Experts of a small language model: 13 layers, a softmax router.
Below are experts of layer 5 (counted from 0) of a mixture-of-experts language model. Rows are named gate (a neuron's input weights, with its number), up (a neuron's input weights, with its number) and show model dimensions 64-127. Each number is 128 + 24 x the weight over its row's rms, rounded and kept within 0 to 255. Numbers have three digits each.
Before each expert's rows: "gets" lists some tokens that make up at least twice as much of what it gets as of all text; "mostly gets" lists some tokens that are sent to it at least half of the time. This comes from a sample of Wikipedia text that the model never trained on. Tokens count by the router's weight.

# expert 58
gets: "st", "v", "ell", "ert", "ev", "air"
mostly gets: "st", "arn", "ev", "air", "ff", "ert"
gate0:127142150168147114119154130116113089176156155112163139149167186126135116097105093164128166118106099176160139121168091138119207113119122146147062131132101114130149124140158111118117123146161099
up0:114158126146123123085125133136132111124175184103140121110121139131113152109102115128137167154144077111126147126147126117122143124100121144110112148143100171122172150146137127140141129179130105

# expert 92
gets: " of", " in", " for", " to", " on", " de"
mostly gets: " of", " Of", "-c", " Among", "-of", "-in"
gate0:139143102115139147114113115106100095140116137145112080089143116117139109146151119156122132155087120123146159161121144158144163164078128103129139078119168126121114081160095098164107122132096126
up0:145117119156126141117103145154095116103128169139102146143108140128099132162104121122166144126115128124154127167106102084143141124112137122120148100092140156136128064135095145127156120152156129

# expert 107
gets: " and", ",", " or", " with", "s,", " but"
mostly gets: " and", " or", " but", ",", "ation,", " &"
gate0:157128139125109118126148124153097086162134129124074117111086108112085145088133174066116146144099149146104176137119140144171112124141140145153091124141129122128132151117155138095146124090155160
up0:175101141124136109097159124104167123148147070134146105107155124128127205109088184134116158152129126132123133134130154130134138106097124102130094117165109111121149114129158116136142112134120138

# expert 61
gets: "s", "o", "us", "os", "a", "ion"
mostly gets: " tells", " asks", " tries", " Evans", " Jones", "mons"
gate0:159157157102180158154173087113151065163076091123178125126128152093134125160127133145121126147100146122152147127112123099116163122099172122081096140155106171109104145094158139117135103182099144
up0:115089141136162108118132124124118094119102090181155110119157139113084143161126131122083140131096107131095161129111162131113144088082107124113157123144135127120113133093104122072164104189112133

# expert 30
gets: "\n", "n", "ar", "h", "é", "ch"
mostly gets: "osaur", "ocy", "\n\n", "ár", " TBD", "akia"
gate9:127153124115115145113105134115203134122116097125132155178114135126163120121106122167097131103142136153115159129162117108107134111174148102161117115138124125138109096122161095175131182141125152
up9:135091071128102113125133150080083155119146153138133119124156171125121148102108117160173138132140112113106088105149145160130150121135116120086115143136135148154180146153107163099092098117146116

# expert 102
gets: " of", " to", "ot", " a", "et", "m"
mostly gets: " Density:", "qual", " thus", " likely", "ot", " well"
gate0:136132131148173136098111151100170153175137114132132135142133100128121125142135090168148117145097110114084140100170116091141118100141113167139153146148134120157121124107135125102114086138122177
up0:090152110114107144101138071096161092078133127091145114118144090127127119117121131164161137116136082102103154116142159156105106119108172142124147142148118080107083120155105176149110090083148150

# expert 34
gets: " of", " as", " into", " to", " from", " with"
mostly gets: " Rad", " Sand", " Jay", " Ur", " Nat", " Lind"
gate7:125133081114117087150106107130114079113150114101171130107154107119138095141102109153110099079128088105108085126198111051132138141101078113127170118111132108164139145163153127142124113108131147
up7:107176152124138140134112176171159126131097167109164083155096159149135111085127161114139137162140141113132182096135113147095097118167138161110074122140130096131121113127100166145132114121113086

# expert 109
gets: "re", "n", " second", "un", "up", " first"
mostly gets: " List", " second", " pre", " Bre", " break", " def"
gate0:140119091129102111130126098142133168138110131134159121099154088105068137086170126129122176147075122149122105133174160120124079127144158111100127150130167111112158116132131146128129188119171113
up0:127103173162117123109141108138118128087123145162107099121162135082175118143100098126144101138127121147138096093120133137117145140146128153121142128139095118110141135146108159114135109111107109

# expert 45
gets: "a", "an", "in", "er", "i", "o"
mostly gets: " football", " basketball", " tennis", " footballer", "ști", " rugby"
gate54:109123137158141148134135083175128149114128148091107105147108100141135091120113070144148103153142156124103045101119117107126114161130113116112125128133128163159125143092117107135115143131155168
up54:118136160103136127097140129135150136161132160128141160162131158120160135120148185111140130120081139116132174162102134146148157109167115176084159117158101118098136126097138184124122169123049163

# expert 68
gets: " by", " and", "ch", "ist", " with", " of"
mostly gets: " artist", " producer", " vocals", " married", " Nominated", " artists"
gate0:126165141142163113109135123178122114145147135110131110108126103137135139111144153113100127102113168106137146145123100166133126170086127124105166152139144175132093135154079111074135131137081143
up0:151133115125141110135128106156199107133148119124138095111179153109110102126115137147135164124084119155166158108102133146133128108137106155129128134073128133103118156095096119096121127135177128

# expert 5
gets: " |", " and", " a", "ing", "t", "er"
mostly gets: " killed", " cm", " nearly", " arrested", " almost", " sl"
gate0:142111097112168104108130101105127124131113169146154133141131143125139133157172082132158142152104139123148131099080128138149159167112095126124084130141125148137167134157139130184123143176109119
up0:112171142171126153154148163134095144129095078124094113080104123111098151103114169142081078136125153129097164162151162130102119121094151133096118116135135114097125124104133144139144108135136128

# expert 9
gets: "\n", ".", ")", "\n ", ";", " /"
mostly gets: "°E", "′0", " →", " (2015)", " ===", " ID:"
gate9:131148143135141126142086138172115156151142100134184158145087099120133128101152114139128130143145169154105118106142133138111152117157086132124100108128161153167167126137109129126105118143133142
up9:144130170134126127151128142119112155154121086122158144121083109110112115140169129119148134169100122143148110109161128113157128122157127132148139150142141141182183153148105140137127117134169112

# expert 1
gets: "y", "ie", "ia", "y,", ",", " The"
mostly gets: "y", "y,", "ie", "ia", "ya", "any"
gate0:147154155072154126100174142142098127138149080148113091083138129138122126157139168108120116120133125146128145153106096134131106139116141178132122102123125054122081155104084103110140071117102101
up0:127174115141147112118146135146082164099151134150129139146085137106131191151174152127118116113146105138112137114154164075163120121115116115148142117098088124195129109127131130113103155069119175

# expert 126
gets: " |", "im", " ", " him", "m", " to"
mostly gets: " too", " him", " considered", "im", " himself", " herself"
gate0:141120140100159103099069136177134125150104136127145130141135157142141125113136110142172126169127161113140075082114110127110098150122106144121129145170159134152149137108115119097152122148147158
up0:119121101107122117096137136112125102157126130115146163091172151123107132119090165134096185087107100141102164157185121171142151131149148113144115122088101097118133097160130150147128123093168103

# expert 40
gets: " in", " by", " to", " on", " of", " with"
mostly gets: " down", " into", " out", " up", " off", " by"
gate0:108141126157095080109119122171100096088093140128134123113076156153154102109129112138129138149156119157144134098125135146167127139078133145095105119121106166128153143106150112158126135116105106
up0:115141083113146112127106138077154083147139090114118132118124102106122140144101147136104125097125166096089135131113134096146166142111105103097126171142163140136146117091115091125090134149097129

# expert 46
gets: "s", "is", "in", "es", "c", "ic"
mostly gets: "ighters", "uses", "ublic", "is", "s:", "–1"
gate0:114095111161144147149162174126157120137170132213102129166151136147141154140114135144111124176112133118142127117083123136103133084136131163118134141142165128121067146124146143094138149107202131
up0:120140143095140109108114134119167149144114148138118144122118166123136156140150070156142092111167139162179119131135122124108106140147135137189131123102110163131117137104151139122121133188087112

# expert 80
gets: " C", " L", " T", " G", "'s", " B"
mostly gets: " Temple", " Dun", " Lu", " Ta", " Secret", " Sox"
gate0:142140131141143111150132119139159157146138125134135113123093164123125114113151118103126134151104128097150186136077124128133143135135114140112132166156124118131163095106138160137118153109079153
up0:162160179104111128157125126139166166134149132173101151142073159123117154084150094094104147111098104100121163143092136153113132132143142118101127119126103132151150117125153132107137138084098137

# expert 63
gets: "it", "per", "ul", "art", "p", "r"
mostly gets: "part", "vel", "per", "elt", "oot", "ult"
gate2:159172148141137153122139140070134153132108115141130148106161106142108156079135161154145117099149116090136143121111090133119206138102112139092116143171158106115116151137140095187158145185116082
up2:174103092096127141151117148093127107103116090156139177135118170122078136130107106141133180147143129140174153140116131145152169140100148153125105128141156110132118127153140112183143134147126146

# expert 95
gets: " K", " C", " L", " F", " P", " N"
mostly gets: " K", " Bre", " Ag", " Ang", " Lim", " Cal"
gate2:129120109137150097139174127114167110092122151162101145118134140118125123146150132072078134107125128157120161103123087100118151149145130147169139161143155147169119114132156091148141144153078163
up2:122153125098121177120104080144104120179125115125173088152135111144123101117133128138200143150136143095135135163127146131142118133100148114102121103134082092111129161105082173143103147151126102

# expert 17
gets: "u", "a", "um", "un", "oc", " a"
mostly gets: " Angeles", " cultural", " foreign", " Ontario", " military", " sexual"
gate0:108157093135112102158148139092113118098128169125142147112138154126118136115111100136151087131151115174139112150092132104150109163135116112132118130122145130105111139138142102142140134118131163
up0:133170154150132093130120144111155120145112126100148130124118111145170136107158156132146130118110141112094138127086168145144119119099141123115134135138135081147127167173065106119147110095162104

# expert 51
gets: "al", "ate", "ative", "ing", "ary", "er"
mostly gets: "ability", "ative", " Force", "ship", "atory", "-based"
gate0:140098085112118131141138133109143139093105159146127119118178102152151102155162143192100166132127113146181116131150109096086091129145128192156140135139130113108109115109155134116172097094122150
up0:143119141119138137119135133143117129131146109132116127122102126127146137125063089179139140119141136129109139143195165117142127120116135154148128142119093116136119130172130124126152147155131129

# expert 88
gets: " |", "°W", "°E", ";", " ft)", "),"
mostly gets: "°W", "°E", " ft)", " (0)", " mi)", ".4)"
gate2:119126138121140169164164122126180089113130114140128133157161111120163102135154129113160114107134155108182139117154116138161147138121137148115121087098116112119075163112080108106127155114156124
up2:128114151115134132156100148168140076129103087143147126119130127129115126116114129072155178137119121121129088136119110150081164080138172121129129143119139132059115106109171179150105113100133138

# expert 12
gets: "-", " States", " the", " and", ";", "'s"
mostly gets: " States", " Phylum:", " 2025,", " least", "==Description==", " type:"
gate0:113145076105150126096136123138136116159122134113157173114126111093118113096147135151138104138121145141115130095130146144134140147082098185091092105134113094115107104125145159176131110149150141
up0:079106087117158102112158134097111110149146134103133155118115119096131113122078138133138120152113098135125117136141143155183139078142126098139134105135134122072142142168129165175140148127133130